config.toml
n_layer = 9
d_model = 224
experts_per_token = 8
d_shared_expert = 64
activation = "geglu"
moe_layers = [0, 1, 2, 3, 4, 5, 6, 7, 8]
routed_scale = 8.35
balance_loss = 0.00398
balance_bias = false
lr_router = 0.00184
vocab_size = 8192
norm_eps = 1e-05
beta1 = 0.9
grad_clip = 2.0
Below are experts of layer 2 (counted from 0) of a mixture-of-experts language model. Rows are named router (the router's row for the expert), gate (a neuron's input weights, with its number), up (a neuron's input weights, with its number) and show model dimensions 0-223. Each number is 128 + 24 x the weight over its row's rms, rounded and kept within 0 to 255.
Before each expert's rows: "gets" lists some tokens that make up at least twice as much of what it gets as of all text. This comes from a sample of Wikipedia text that the model never trained on. Tokens count by the router's weight.

# expert 132
gets: " by", " at", " with", " as", " for", " where"
router [101 164 108 126 155 138 122 142 107 113 126 138 175 137 140 125 103 107 153 109 119 188 177 119 125 123 107 121 106  74 144 150 160  89 107 129 106 134 134 134 136  88 144 128 129 178 132 155 180 128 101 115 116 120 142 163 111 174 143 142 127 112  86 127 129 103 118 147 142  76 130  98 104 127 115  78 132 147 136 148 131 118 132 138 165 123  97  74 162 115 153  96  87 114  99 164 151 168 112 144  84 142 117 137 129 107 174 123  99 120 141 155 147  80  98 132 156  93 137 141 134  93 103 106 145 111 148 127 134 108 155 129 166 129 123 117 127 100 140 139 147 112 141 123 158 140 136  92 147 151 127 111 121 104 161 144 154  78 157  92 112 154  89 120 124 100 104 147 144  96 113 165 123 151 105 122 120 137 113 149 104 150 117 142 134 140 137  83 134 147  71 150 125 108 102  81 115 169 105 116 122 122 123 136 172 157 115 121 151 155 100  98 117 104 110 114  94 115 147 114  97 111 103 162]
gate0 [126 110 138 150 146  69 123 161 110  96 135 157 124 102 131 160 142 101 112  92 115 141 149 141 113 189 132 174 129 132 118 141 110 140 142 132 118 135 148 154 158 133 108 117 134 140 138 134 130 146 115  78 111 156 155 113 110 162 165 114 144 125 147 138 134 135 123 120 157  95 154 126  95 107 112 118 124 132 127 115 133  99 132 113  97 128 114  92 165 100 165 111 137 100 115 144 158 167  94 134 112 160 104 121 144 130 149 159  68 125 140 158  98 116 118 158 138 112 105 122  74  99 106 118 138 156 164 165 101 102  72 110 140  98 133 114 134 111 131 134 113 107  92 139 149 118 168 116 128 126 123 182 108 123 113 146 162 106 120 128 128 144 143  51 161 123 122 130 105 119 116 122 107 143 135  95 155 128 125 206 122 137 129 181 150 134  72 103 110 116 141 105 103 113 113  85 148 125 139 132 166 140 148 115 163 147 158 150 134 161 153 113 133 137 131 137  83 174 150 118  73 146 114 133]
up0 [135 126 142 138 129 118 119 171  87 134 115 185 147 152 127 125 117 111 100 122 121 164 166 141 158 128 136 109 106 113 176  55 142 148 136 125  81 166 104 124 141  85 149 158 130 173 102 113 138 160 137 133 150 115 135 102 144 105 129 103 110 142 117 111 184 105 168 122 196 123 126 118 120  60 132 131 106 123 112 112 142  94 150 102 106 109 137 117 123 123 141 105 135 124 132 167 137 153 126 122 106 117  96 146 124 140 137 142  98 169 143 102 137 145 144 147 148 114  83 183 107 113 151 121 108 150 122 122  81 142 159  80 102 106 159 122 153  96 125 155 135 136  96 139 105 106 118 132 115 125  89 133  84  82 132 133 178 119 146 150 129 147 124 115 160 114  88 146 127 133 152 184 124 168 141 141 166 130 131 145 108 127 133 142 159 121 116 136 113  88 126 129 103  94 169 131 110 106 133 136 123 155 114  99 181 154 147 127 152 157 117 115 144 118 122 131 125 138 125 110 121 129  63 136]

# expert 152
gets: "9", "1", "0", "2", "8", "7"
router [113 140 166 119 129 150 126 129 169 147 166 146 110 139 129 150  89 109 129 136 155  88 116 135 135 109 131 128 110 125 132 114  80 125  92  95 107 161 146 133 170 112 146 166 105 127 149 127 164 146 142 140 134 155 109 107 128 120  99 148 137 123  86 118 151 118 173 143 132 141 136  91 155 116 131 122 121 149 120 168 128 130  94 147 140 128  52 150 175 136 122 150 127  94 123 132 138 131  97 127 115  99 134 177 125  87 126  87 145 122 120 110 103  89  75  86 145 159 139 136  92 117 155 152 157 159 170 121  93 124 130 149  93 146 117 147 124 154 122 153 117 153  92 115 130 115  94 100 127  96 138 127 155 117 128 119 127  97 107 108 145  94 184 142 126 129  73 123  94 118 116 137 124 112 122 173 117 123 124 132 163 106 150 143 104 151 129 154 123 147 119 105 136  86  80 139 168  96 110 115  91 116 123 183 142 156 117 103 132 139 150 136 188 173 164 125  84 144 166 121 108 117 129 126]
gate0 [132 137 119 134 124 119 168 129 127 128 133 163 134 141  77 120 134  93 109 162 108 118 104 152 170 147 117 145 157 111 145 146 124 151  92 149 107 126 129 100 122 135 108 127 129 121 140 146 133 140 135 110  90 134 184 145 185  77 181 134 133 151 132 162 142 168 138  87 139 127 100 137 136 120 140 135 133 132 130  75 149 143 155  87 134 142 116 133 111 135 110 115 118 145 143 134 167 172 150 124 122 150 124 113  97 113  69 156 132 114 114  91 131 165 118 124 117 105 167 134 123 147  98  94 137 172 147 144  99 141 114  88 161 146 126 154 129 113 125 128 139 131  95 126 112 168 136 122 107 109 120 175 135 123 112 159 135 105 161 135 106 128 126 160 207 132 135 146 138 106  81 118  99 155 130 116 185 136 125 165 152 184 150 141 108 144  81 147 122 119 114  94  89 100 137 161 122 109 115 143  86 145 127 149 157 140 149 100 115 166 174 144 105 130 134 135 120 129 132  89 114 166  88 162]
up0 [105 120 134 109 155 156 163 128 157 149 129 151 136 120  95 135 100 136 106 157 125 123 109 141 168 101  83 129 116 110 154 140 105 128  83 121 103 125 136 124 164 125 148 135 110 146 160 135 143 184 150 110 106 146 155 112 157  72 122 156 159 135 127 120 128 167 168  87 106 138 102 103 112  98 152  94 131 149 133  98 123 178 111 110 103 139  85 113 136 111 135 127 124 119 150 127 170 158 117 115 109 123 120 116 115 100  89 147 130 142 123 102 117 121 110 110 143 118 164  98  98 120  85 101 122 175 180 132  81 164  80 146 152 151 120 102 104 129 118 150 133 169 110 142 127 151  94 108 123 121 140 139 159 153 114 138 126  88 152 110 134  97 171 137 192 137 103 148 111  88  99 156  96 121 140 119 138 140 132 157 149 149 121 134 128 148 130 160 132 123 145 107 100 116 124 157 151  90  96 129 102 134 112 142 160 145 190  95 120 165 153 137 103 142 120 142  91 105 144  89 117 176 101 141]

# expert 21
gets: " ", "2", "1", "|", "T", "---|---|---|---|"
router [175 160 111 178 120 123 133 130 117 159 133 123 119 101 126 106 113 130 136  86 106 138 137 135 109 137 129 154 131 150 109 105 109  84 149 102 165 125 128 138 128 126  80 133 136 139 154 140 128 135  94 147 137 144 132 153  93 156 100 155 129 142 152 132 102 149 149 136 160 155 147 145 152 132 160 168 128 130 141  85 134 159  96 140 166 147 112 173 150 106 137 135  96 145  98 158  93 106 107 180 129 112 131 150 113 123 139 142 136  84 116 113 102 136  92 114 143 161 166  95 105 169 102  96 139 137 136 158 106 109 157 128 153 111 144 106 109  99 168 152 154 115 151 153 125 170  84 130 116  94 184 105 141 127 153 117 121 114 117  94 134 162 113 201 102 120 102 117  95 134  85 141 139 122 131 118 116 132 133 159 140 104 193 128 100 134 137 127  68 112 126 156 156 124 125 104 136 110 141 105 119  86 175 136 110 124 139 121 128 138  92 168 131 150 103 107 101 101 134 115  84 139 109 169]
gate0 [129 129 105 137 113 124 102 147 115 121 113 126 126 145 143  99 135 141 151 114 126 102 175 155  70 167 109 144 105 127 147 106 128 128 136 123 162 137 105 109 121 158 136 142 151  79 139 165  91 130  82 144 120  81 144 119 114 132 135  89 128 107 127 144 175 111 153 132 117 135  80 108 113 111 121 142 129 159 108 113 126 110 167 124 123 137 133 129 118 101  99 137  96  59 153 148 113  99 118 104 155 132 142 127  97 135 157 125 130 122 117 145 152  73 110 133  87 127 126 140 115  90  99 128  93  96 123 150 121 143 145 120 124 117 123 126 140 104 139 148  87 106 108 157 130 127  92 139 176 145 149  59 138 121 119 136  88 115 127 135  98 128 125 153 167 143 138 112  92 148 141 139 163 151  80 104 169 138 118  86 135 129 190 124 153 135 134 127 109  82 110  96 159  68 139 101  85 153  86 130 135 131 180 163 169 125 123 143 108 151 137 110 116 139  99  98 115  86 110 110 146 118  94 121]
up0 [126 144 137 161 128 113 112 114 128 158 112 116 100 151 124 105  95 136 146  99 126 125 184 130 126 165 148 162 129 132 117 100 112 131 149 100 185 116 146  99 139  99 130 101 178 110 120 154  73 129 129 141 142 128 131 129 123 152 142  96 142 101 126 170 147 143 132 124 152 166 101 131 119 148 104 123 137 134  97 140 146 134 129  94 136 133 146 148  79  79 156  98 152  68  96 160 113  85 133 114 135 130 144 118 126 123 149 130 145 114 104 105 155 117 135 149  72  97 121 167 118 115 110 147  80 134 100 128 148 121 161 147 130 141 133 145 119 121 141 131 123 147  81 158 120 137 115  96 154 107 119 137 115 157 147 132  92 163 136 135 158 117 143 123 134 173 151 104 112 163  99 151 125 137 124  98 183 143 123  78 101  99 148  81 142  99 123 139 147  98 137 150 156  77 163  84 145 142  82 135  92 143 138 139 146 127  96 113 113 171 136 152 128 159 119  56 139 105 121 143 166 149 110 132]

# expert 38
gets: "ed", "t", "on", "d", "et", "ant"
router [131 160 124 119  92 141 143 100 132 186 158 159 102 103 108 134 107 105  85 126 161  95 137 101  92 106  88 130 118 153 127 166 131 109 127 150 102 144 130 154 143 151 156 161 106 106 104 131 156  90 155 177 166 135 147 167  95 127 152 115 143 163 153 127 103 136 129 149 127 101 163 144 170 127 121 121 185 142  84 116 134 152 112 125 181  78  98 164 128 119 164 127 141 125 134 173 102 132 173  96  90 142  94 123 111 145 158 159 131 113 149 147  84 107 132 101 168 157 117 106 131 138 114 145 130 152 163 120 138 133 115 155  95 130 160 151  93 125 138 109  99 142 137  98 149 166 133 119 130 154 139 108 148 141 159 131 123 136 117 126 131 104 174 126 103 108 117 153 140 123 164 133  81 123 113  96 120 131 121 134 114 158 132 153 161 140 145 162 152 152 142 149 123 129 172  96 158 136 102 169 115 130 150  97 178 178 118 139 118 140 116  82 158 114 112 140 134 121 127 147 123 118 133  97]
gate0 [123 175  86 128 140 109 163 102 150 141 137 158  90 114 117 141 115  78 110 113 119 159 140 142 130  85 127 138 166 103 129 166  99  76 127  71 127 154 157 110 114 133 130 106 136 141 139 167 107 151 120 126 129 122 113 132 116 135 128 107 113 148  98  78  92 100 120 154 141 120 126 146 130 106 157 152 117 144 113 126 133 109 149 162 152 145 150 171 150 130 140  95 165 128 131 172 132 130 130 171 127  98 133 153 134 127 186 159 144 126 148 130 124 112 123  98 157 151 127 105 139 175  93 139 131 109 156 120  89 100 124 118 145 129  88 132 132  89 159  98 118 128  81 124 114 147 100 163 130 192 131  74  84 135  91 143 147 125 118 130 144 142 119 169 126 160 120 162 139 114 116 138 153 117 123 117 146 120 100 107  87 111  96 154 133 136 171 146 158  89 132 136 151 106 142  98  93  82 140 140 105 139 167 114  78 148 155 102 170 121 146 132 120 133 145 167 159 114 118 146 107 110 105 121]
up0 [129 144 126 163 105 155 126 140 144 127 158 121 118 126 168 115 146 166 101  96 123 195 143 108 140 143 154 133 149 135 121 116  97 117 117 163 138 126 132 177  65 175 149 170 136 127 131 127 114 150 169 107 136 108 127 141 122 136  94 143 119 114 126 160 160 137 146 104 147 110  82 120 110 143 152 156 143 154 100 119 104 150 114 128 122 156 178 145  96 132 123 153 155 125 139 175  76  95 112 137 169 155 164 129 126 124  75 129  84 117 115 141 110  99 111 173 106  78 135 149 165 137 126  85 143 186 122 128 141 143 133 126 115 177 121 137 144 141 128 167 175 116 128 106 159 120 143  95 139 116 173 119 118  99 156 151 134 117 158 115 109  99  69 163  86 126 133 140 120 137 131 135 105 148 114 126 114 152 118 118 113 148 124 163 114  71 130 104 111 144 145 169 150  99 116 131  93 115 171 119 127 112 101 123 130 120 142 140 120 117 159 137 163 132 137 118 127 165 162 131 115 166 135 144]

# expert 95
gets: "7", "0", " MF", " Africa", " DF", "ta"
router [141 129 106 105 174  95 123 120 130 147 102 129 120 111 108 145 145 159 171 157 101 146 103 114  89 124 122 114 188 124 118 105 116 151 140 119 135 127 136  98 121 164 110 118 104 111 104 102 114 140 167 139 117  82 138  95 171 157 134 104 133 130 138 122  78 135 127 132 137 132 108 177 143  91 124 109 169 140 158 117  85 138 151 135 104 117 132 158 152 144 126 147 132 100 121 135  93  95 117  65 113 100 140 123  76 133 165 125 152 134 118  94 145  89  88 160 148 160 109 103 124 142 138 137 146 122 181 105 113 146 139 127 120 122 123 142 120 178 124 143 162 143 131 138 171 133  95 138 147 103 137 163 150 125  98 139 100 107  97  83  93 140 109 123 107 118 129 130  93 148 150 170 156 120 172 103 130 166 129 108 146  99 133 109  88 146 110 142 163 130 162 124 147 168 134 107 135 124 183 175 138 101 122  88 164 139 158 115 134 122 115  85 114 131 101  89 154  86 111 123 123 134 154 115]
gate0 [158 154 115 116  72 137 120 141  88 151 137 115 146  76 132 125 137 108 175 148 118 133 113 127 136 115 136 166 119  89 132 103 136  97 127 133 103 191 123 125 135 132 126 150 150 134  90 120 111 113 133 192 115  98 117 155 165  83 134 119  99 179 109 103 120 104 118 100 108  74 100 109 107  86 139 173 115 114  87 137 145 112 135 129 148  99  91 101 151 111 114 112 157 156 144 115 141 134 152 136 146 123 102 139 132 138 154 147 146 161  99  96 132 133 113 174 147 154 113 126 124 134 131 109 161 104 138 164 153 133 139 113 114 129 115 164 139 112 106 138 119 104  83 183 105 184 117 139 118 137 136 121 119 126 114 116 110 144 151 147 110 164  54 143 145 109 125 110 117 110 130 124 182 145 132 102 132 119 136 132 131 100 143 111 115 127 121 163 101 171 125 167 154 144 116  81 106 117 132 134 117 148 158 160  81 151 116 121 117 192 118 114 160 140 126 114 186 115 123 129 120 112 109 142]
up0 [126 100 136 139 157 139  96  99 150 141 123 145 107 183 129 151 105 160  84 100 112 103 155 142 118 118 129 100 112 160 101 137  87 173 131 148 129 104 102 112 160 134  66  96  84 129 139 138 124 130  72  95 133 129 116 140  94 167 120 129 170  94 140 121 132 134 131 149 174 174 138 163 170 144 106 111 117 137 165 123 140 126  67 135 116 139 118 141 107 111 138 117  45 101 155 126 134 137 115 128 105 144 116 155 145 116 118 130 105 125 132 105 115 111 132  79 107 121 148 109 127 117 102 135 113 155  97 110 108 103 113 129 141 149 130  81  97 126 153 107 133 145 182  84 151  95 164 106 156 129 107 117 151 134 166 123 154 102 152 126 149 103 157 119 110 109 146 142 169 123 150 122 103 141 124 135 146 149 130 121 145 163 104 127 172 133 134 112 162 103 137 105 162 112 112 154 155 110 126 131 125 107 102 107 147 104 144  93 140 128 120 137 132 156 146 128  61 146 147 104 156 169 130  94]

# expert 91
gets: " ", " (", "5", "4", " I", "/"
router [164 114 172 111 148 129 126 146 133 112 157 128  99 105 151 126 114 138 129 172 110 100 141  97 149  82 165 123 126 129 146  84  99 120 128 124 132 104 111 129 143 109 148  95 132 105 117 135 133 149  76  84  78 162 173 132 142 111 127 152 132  86 164  76 102 115 113  93  86 113 154 132 115 130 125 123 121 122 107 103 106 136 121 136 145 159 135 137 170 133 129 164 183 164 141  95 150 176 160 101 127 130 110 135 141 111 108 112 140 114  92 100 113 165  95 150 127 165 153 114 107 132 112 145 122 150 146 116 135 124 122  98 123 176 107 116  87 123 125 157 100 163 164 174 152 101 139  93 135 150 152 143 101 140 105 154 176 114 139 159 133 132 138 152 107  89 112 117 116  88 125 130 114 124 169 160 132 134 146 118 146 136  75 149  83 166 141 139 123  92 134 152 154 128 150 156 115  93 136 130 107 133 147 128  83 131 163 110 156 143 173 117 135 157 128 116 102 156 103 139  85 115 104 138]
gate0 [130 116 125 130 134 125  94 135 114 148 128 112 108 113 135 115 146 112 129 133 205 161  92 122 135 154 144 177  71 129 146 125 174 137 121 141 138 177 121 106  92 145 133 136 145 148 143 119 142 119 139 142 131 142 139 115 150 120 138 118  98 132 122 146 131 117 120 132 121 103 135 102 109 149  81 130 128 161 108 177 138 157 123 129 145 133  76 134 155  97 134 130  63 146 119  99 119 155 128 134 137 138 135 125 146 125 121 107 101 171 139 156 114 135 123 147 143 115 139 138 122  88 141 109 102 119 161 126 176 127 175 143 138 150 137 104 121 120 119 121 175 119 141  79 162 166 134 153 100 156 132 129 189  90 135 176 145 126 128 127 155 111 129 119 105  90 152 123 146 119 183 133 127 133 124 149  95 135  94 180 104 118 165 178 160 133 135 147 151 140 156 100 124 102 144 141 109 129 160 118 115 115 135 168 180 180 133 128  99 108  98 141 101  81 161 159 114 119  90 143 173 106  82 135]
up0 [131 107 155 158 107 101 114 149 117 144 163 129 115 128 151 117 156  81  87 130 177 100 171 101 186 119 134 144  84 121 137 144 122 144 114 118 192 175 147 135 135 148 128 131 159 144 137 139  85 113 152 107 106 100 159 105 144 101 107 102 146 131 105 152  83 115  95 164 158 115 158 136 100 141  93 129 148 182 124 134 152 119 111 134 110 116  91 120 135 112  89 147 110 150 115 116 154 112 181  91 159 145 108  89 159 159 114 106 130  79 126 130 148 146 103 142 117  98 106 156 177 113 118 135 100 118 112 115 160 104 124 169 133 150 138 130 107  87 126 107 113 121  89  96 127 147 173 125 127 156 161 131 126 141 107 137 154 129 155 125 133 130 146 141 160 176 140 130 151 111 130 124 110 145  99 153 171 130 157 181 157 186 161 130 137 146  99 108 152 122 109 111 122 128 111 103 124 157 102 163 172  93 136 126 126 114 125 109 146 128 111 124 121 133  94 130 109 130 133 129 131 171 121 149]

# expert 151
gets: " to", " as", " in", " by", " into", " from"
router [ 89 112 129 145 167 125 132 158 116 106 119 112 159 116 133 138  99 152 135 109  91 167 168 144 115  88 125  91 128  89 111 137 150 112 114 132 113  90 131 108 102 144 152 104 139 110 129 155 135 127 111 137  91 124 131 160 150 167 172 113 120 118  87 120 146  94 132 115 127 131 110 127 148 138 163  98 159 111 115 105 103 118 124 173 133 110 107 119 109 126 125  80 108 155 142 141 114 131 138 107 112 134 164  93 129  97 119 125 126 158 117 149 170  87 110 135 116 150 157 125 140  96 158 100 161 104 149 115 154  73 144 174 152 144 101 129 157 112 137 107 107 112 161 128 156 152 163 117 175 154 104 131 125  80 137 159 152 143 148 114 159 134 110 108 153 131 164 147  97  89  97 148  99 141  58 110 130 159  94  90 148 103  80 103 127 168 149 111 147 151 112 156 144 112 141 106 130 118 143 118 140 115  85  92 152 142 140 107 140  89 125 103  96 111 174 113  88 126 123 155 161 126 125 155]
gate0 [103 151 115 116 128 126 171 138 105 132 123 121 107 121 106 122 100 137 101 130 110 112 145 123 107 123  93  99 157  79 168 119 152 141 124 102 133 139  96 143 124 114 144 133 150 101 125 157 137 149 109 110 150 121 124 126 157 135 132 110 138 191 107 124 138 108 129 174  66  64  94 116 126 101  98 111  86 118 168 117 129 141 159  86 123  90 118  82 122 122 140 135 129 111 126  94 152 187 171 100 143 133  96 104  99 128 157 167 106 113 152 127  91 126  96 110 146 102 117 123  91 127 105 129 120 156 147 135 173 139  79 144 162 125 138 134 134 148 126 153 151  99 117 170  99 134 125 103 150  98 133 169 130 107 156  92 142 116 149 132 148  95 117 113 173 128  93 138 103 156  87 169 156 140 130 147 183 133 149 147 103 140 129 160 103 141 117 125 142 138 124 203 140  94 145 126 137 151 152 133 128  85 112 162 138 123 148 113 136 145 142 154 120 100 124 149 128 120 111 109 125 142 105  73]
up0 [112 116 114 121 120 124 133 134 119 126 118 130  90  68 117 123 127 114 125 151 136 125 136 143 101 171 142 166 114 167 164 112 107 137 159 114 113 194  98 131 131 130 139 124 155 134 161 117 112 135 135 122 135 165 162 101 143 107 157 113 131 152 113 133 176 113 174 121 140  92  92 119 126 143 101 155 132 127 124 144 152 114 125 130 114  83 120 100 131  97 113  98  85 134 134 113 144 168 140  87 100 123 106 114 100 126 106 136 132 111 202 102  80 157  69 151 134 113 151 113  93 131 141 163 150 161 152  94  73 128 114 100 139 108 126 144 154 152 138 132 114 154 125 155 145  93 135 127 143 154 143 147 128 124 122  80 144 119 124 132 147 152 105 155 179 149 110 162 148 169 153 171 142 138 153 138 171  75  91 140  61 165 107 119 144 155 104 119 143 114 143 118 136 152 129 131 138 136 141 155 139 126 112  91 160 104 152 149 166 148 138 139 121 136 125 124 139 125 126 129  89 160 105  89]

# expert 109
gets: "9", "1", "8", "0", "7", "2"
router [155 130 153 175 149 155 143 127 149 102 132 131 101  88 106  92  93 121 101 124 163 185 156 115 138 162  82 116 106 132 104 112  97 163 136 105 124 165 132 137 130 152 138 109 115 106 135 112 152 140 152 115  97 155 124  96 103 119 148 121 170 119 120 116 111 157 177 118 119  89 148 104 131 150 113 140 119 131 155 144 114 148 118 120 154 109 152 150 132 133 135  93 132 139 180 117 177 137 113 132 115  92 149  96 194  82 124 124 127  88 136 117  93 127  96  91 106 115  94 126 143 112 146 132 140 128  87 123  97 125 117 161 125 141 136 142 167 121 128 158 145 134 115 103 134 101 131  98 163 106 126 142 128 141 138 114 119 163 108 114 144 137 188 145 122 150 141 123 108 142 139  86 111 109 152 151 105 120 113 131 131 116 117 147 134 172 151  91 108  96 145 156 110  86 113 145 152 104 184 124 162 146 136 176  97 138 111  82 150 134 185 128  90 164 137 175  97 159 129 104 127 150 114 143]
gate0 [104 147 162 128 102 172 163 154 140 155 181 149 128 120  99 132 134 125 117  82 160 140 143 141 165 153  94 106 127 109 114 108 119 109 127 117 148 150 154 120 140 138 133 150 142 132 161  93 170 140 184 128 102 154 153 104 137  85 167 144 119 126 127 114 141 152 150 125 109 151 108 112 107 130 130 132 133 151 133 155 150 158 108  76 134 100 108 134 153 119 115 125 120 111 117 150 151 135 100 120 111 139 111 107 163  82 110 122 118 144 133 116 113  85  74 125 109  89 145 148  91 118 158 129 142 163 116 110 112 116 157 130 126 121 109 112 137 117 134 141 143 157  95 163 139 119 104 113 127 117 172  66 123  94 127 147  98 125 114 138 103 124 160 117 138 110 102 167 140  76 150 146 104 112 110 163 130 146 116  93 123 123 127 118 135 162 119 140 129 118 101 138  98  71 140 111 162  81 163  88 104 138  95 114 153 164 125  71 125 143 183 133  78 135 144 148  68 133 165 113 156 113 125 100]
up0 [167 136 148 117 116 135 109 142 140 167 185 130 124  90 110 126 107 149 162  71 182 138 153 132 147 124  96 148 104 144 125  73 117 134 161 113 149 162 130 138  86 139 143 147 118 119 118  94 170 156 135 127 139 154 153 100  90 139 164 170 100 137 138 109 109 132 164 157 115 108  94 124 154 140 110 156 156 147 114  99 127 153 109 110 160 112 108 124 146 105  92 129 113  76 112 133  96 120 108 127  88 109 120 154 138 129 136 111 149 114 108 121  99  94 116 102 129 122 142 171  98 118 128 132 147 157 161 158 126 106 144 152  95 122 103 120 137 119 158 119 115 107 126 154 125 134 112 141  97  96 146 106 135 137 118 172 146 125 115 145 129 116 154 139 105 147  63 120 105 100 127 139 112 121 136 152  97 151 137 138 158  99 166 122 114 154 104 145 138 140 122 158 124 109 120 133 172  54 174 132  93 119 118 128 113 162 114 142 152 131 167 150 174  90 180 101 101 111 168 141 104 108 132 152]

# expert 0
gets: "0", "1", "2", "9", "3", "4"
router [118 126 153 148 155  79  95 131 140 103 140 140 140 162 165 121 127 139 154 105 107 151 118 112 103 105 163 163 125 151 111 117  99  92 123 115 128 119 163 103 110 159 133 123  99  91 138 108 157 157 110  95 138 104  93 127 106 173 105 129 101 105  81 142 167 121 102 129 110 107 100 132 125 143  95 124 173 125 107 146 120  64 137 157 125 101 133 136 107 118 142  98 104  98 135  90 126  74 122 121 100 103 132 164 115 107 139  86 143 127  79 102 164 152 151 135 121 138 101 136 129 138 163 163 104 140 125 136 127 155 146 152  95 132 144 116 145 167 118  98 117 105 106  98 133 103 136 152 122 128 108 133 138 152 116 122 136 159 101  89 155 138 127 143 105 150 123 143 105 139  84 104 136 125 135 192  81 104  99 120 159  97 122 114  92 115 108 154 140 177 149 110 140 148 113 153 123  97 176 158 118 179 105 154 122 130 132 149 142  80 120 137 189 131 133 116 148 148 141 174 135 123 127  92]
gate6 [146 151 120 107 136 112 130  79  88 100 122 131 123 134 153 135 145 134 149 120 112 104 145 135 138 152 118 157 155 138 168 132 128 127 133 129 120 119 145 111 152 100 130 146 122 125 135 143 123  85 138 162 125 113 153 124 186 123 122 155 127 156 159 169 107 173 100 143 148 151 144 112 113  97 159  98  98 150 195 134 150 152 169 106 105 110 127 118 115 114 110 137  89 133 122 146 115  99 119 105 174 161 110 145 125 152  87 122 126 147 154 130 156 118 143 109 110 150 128 111 140 118  77 141 102 141  89  97 127  88 135  73 147 116 153 111 129 168 152  78 116 132 156  77 155 158 174 134 107 117 154 157 142 135 129 183 127 138  95 113 117 124 118  76 146 124  78 100 166 111 143 130 150 145  78 177 153 111 162  91 152 147 132  71 133 143 110 119 124 123 138  86 139 131 118 138 119 146  91 118 143 113 112 116 125  76 116 132 141 127 133  81  95 121 121 157 139 123 139  97 147 168 143 135]
up6 [139  92 143 131 155  90  93 124 141  91 110 139 102 136 149 144 114 152 143 165 108 103 115  78  99 121 136 164 129 170 125 133 110 166 153 121 109 116 161 107 165 131 147 129  82 118 147 110 144 120 125 124 142 100  98 112 137 159  84 155 126 128 137 136 133 131 126 120 134 141 124 139 111 130 104  96 128 144 149 118  97 116 185 143  94  86 159  94 107 120 156 128 105 128 138 144 117  90  87  79 142 129 145 145  97 151 126 106 127 108 103  96 156 141 148 141 135 179 107  87 145 114 112 139 116 117 109 112  85 109 102 132  99 169 124 102 117 141 111 106  94 133 145 108 189 133 142 100 110 122  93 168 147 120 136 116 144 166  88 101 176 129 101 106 103 164 115 145 108 153 130 113 144 107 122 132 116 107 149 117 134 130 133 114  97 163 102 132 153 142 164  96 122 180 140 150 141 140 110 169 155 161 100  96  94 103 104 168 178 103 121  97 147 120 137 101 156 144 147 135 150 174 172 137]

# expert 69
gets: "1", "2", " ", "7", "6", "n"
router [149 134 112 121 153 139  95 156 141 178 155 114 119 152  92 134 126 140 113 141 140 133 130 134 100  90 107 132 107 135 154 154 174 136 157 119 170 104 132 146 124 129 100 110 137 116 106 109 127 124 100 179 129 128 160 116 102 120 168 171 149 106 128 144 174 171 172 125 113 147 108 132 106 118  97 169 119 135 128 151  98 150  96 156 162 139 106 137 144 129 132 137 116  99 155 153 131 170 116 123  93 114 136 138 146  73 136 138 141 158 117 109 104 123 117 167  90 140 169 187 113 120 125 130 107 142 130 142 120 149 125 132 102 137 144 108 105 114 142 137  99 143 147 126 104 132  96 150  95 122 167 129 141 127 153 156 115 111 141 165 126 129 132 116  95 142 106 132 141  92  87 154 103 140 150 139  92 142 140 148 135 156 109 111 168 100 159 152 121 123 110 150 154 127 110  76 161  86 145 121  87 131 119 124 121 142 163  89 136 119 157 152 151  93 195 112  70  83 108 128 118  82  68 118]
gate0 [140 125 122 114 141 105 105 106  71 116  93 162 131 139 100 138 138 118  94 159 133 105 102 118 145 118 174 166 154 147  97 153 145 131 119 117 116  95 155 114 139 159 148 121 134 113  92 106  95 132 148 117 140  90 160 129 133 148 125 116 108 130 136 122  95 149  94  88  93 123 125 134  98 159 106 132 171 127 153  91 149 156 130 166 179 105 150 134  77  92  96 111 172 137 133 172 137  71 114 131 120 146 128 137  85 115 113 146 143 105 118 113 135 156 137 169 178 127 141 108 152 130 132  88 157 126 146 130 108 123 119 104 102 172 159 127 119 143 128 107 123 118 139 106  98 147 153 122 123 141 141 162 170 155 138  98 141 141 127 147 139 163 128 142 108 138 184 149 122 110 144 111 128 166 133 117 119 134 111 138 138 142  92 133 131 132 141 179 141 152 150 106 130 140 223  89 148 147 136 108 106 122 142 132 145  97  72 166 141 122 100 106 169 126 140 122 179 129 107 133 122 124 152 147]
up0 [144  88 144 105 139 123 103 130 107 140 105 143 117 150  78 137 139 152  89 139 166 123  89  99 139 113 163 154 131 161 116 153 132 134 122 113  93 133 130 130 117 134 132  99 107 122  99 115  85 135 176 151 142 120 167 113 153 114 165 131 114  97 170 125 110 162 107  91  72 118 130  80 100 126  93 148 139 144 130  94 138 159 124 159 195 112 144 131  69  74 101 133 207 129 159 135 138 135 106 127  83 130 159 146 110 106 136 171 126 153 129 124 129 117 141 175 133  95 165 117 171 112 117  96 175 124 152 160 105 121 121 128 136 136 144 115 111 128 108 138 112 130 132 128  98 149 144 113 129 131 144 137 161 139 120 138 101 135 125 123 139 111 167 143 120 127 174 130 122  78 125 137 153 167 154 109 102 134  98 129 153 127 105 120 138 154 126 159 145 159 147 148 114 120 197 121 165 106 124 141 117 141 142 101 114 122  70 145 146 115 116 114 174 137 136 120 152 124 127 142 131 139 157 155]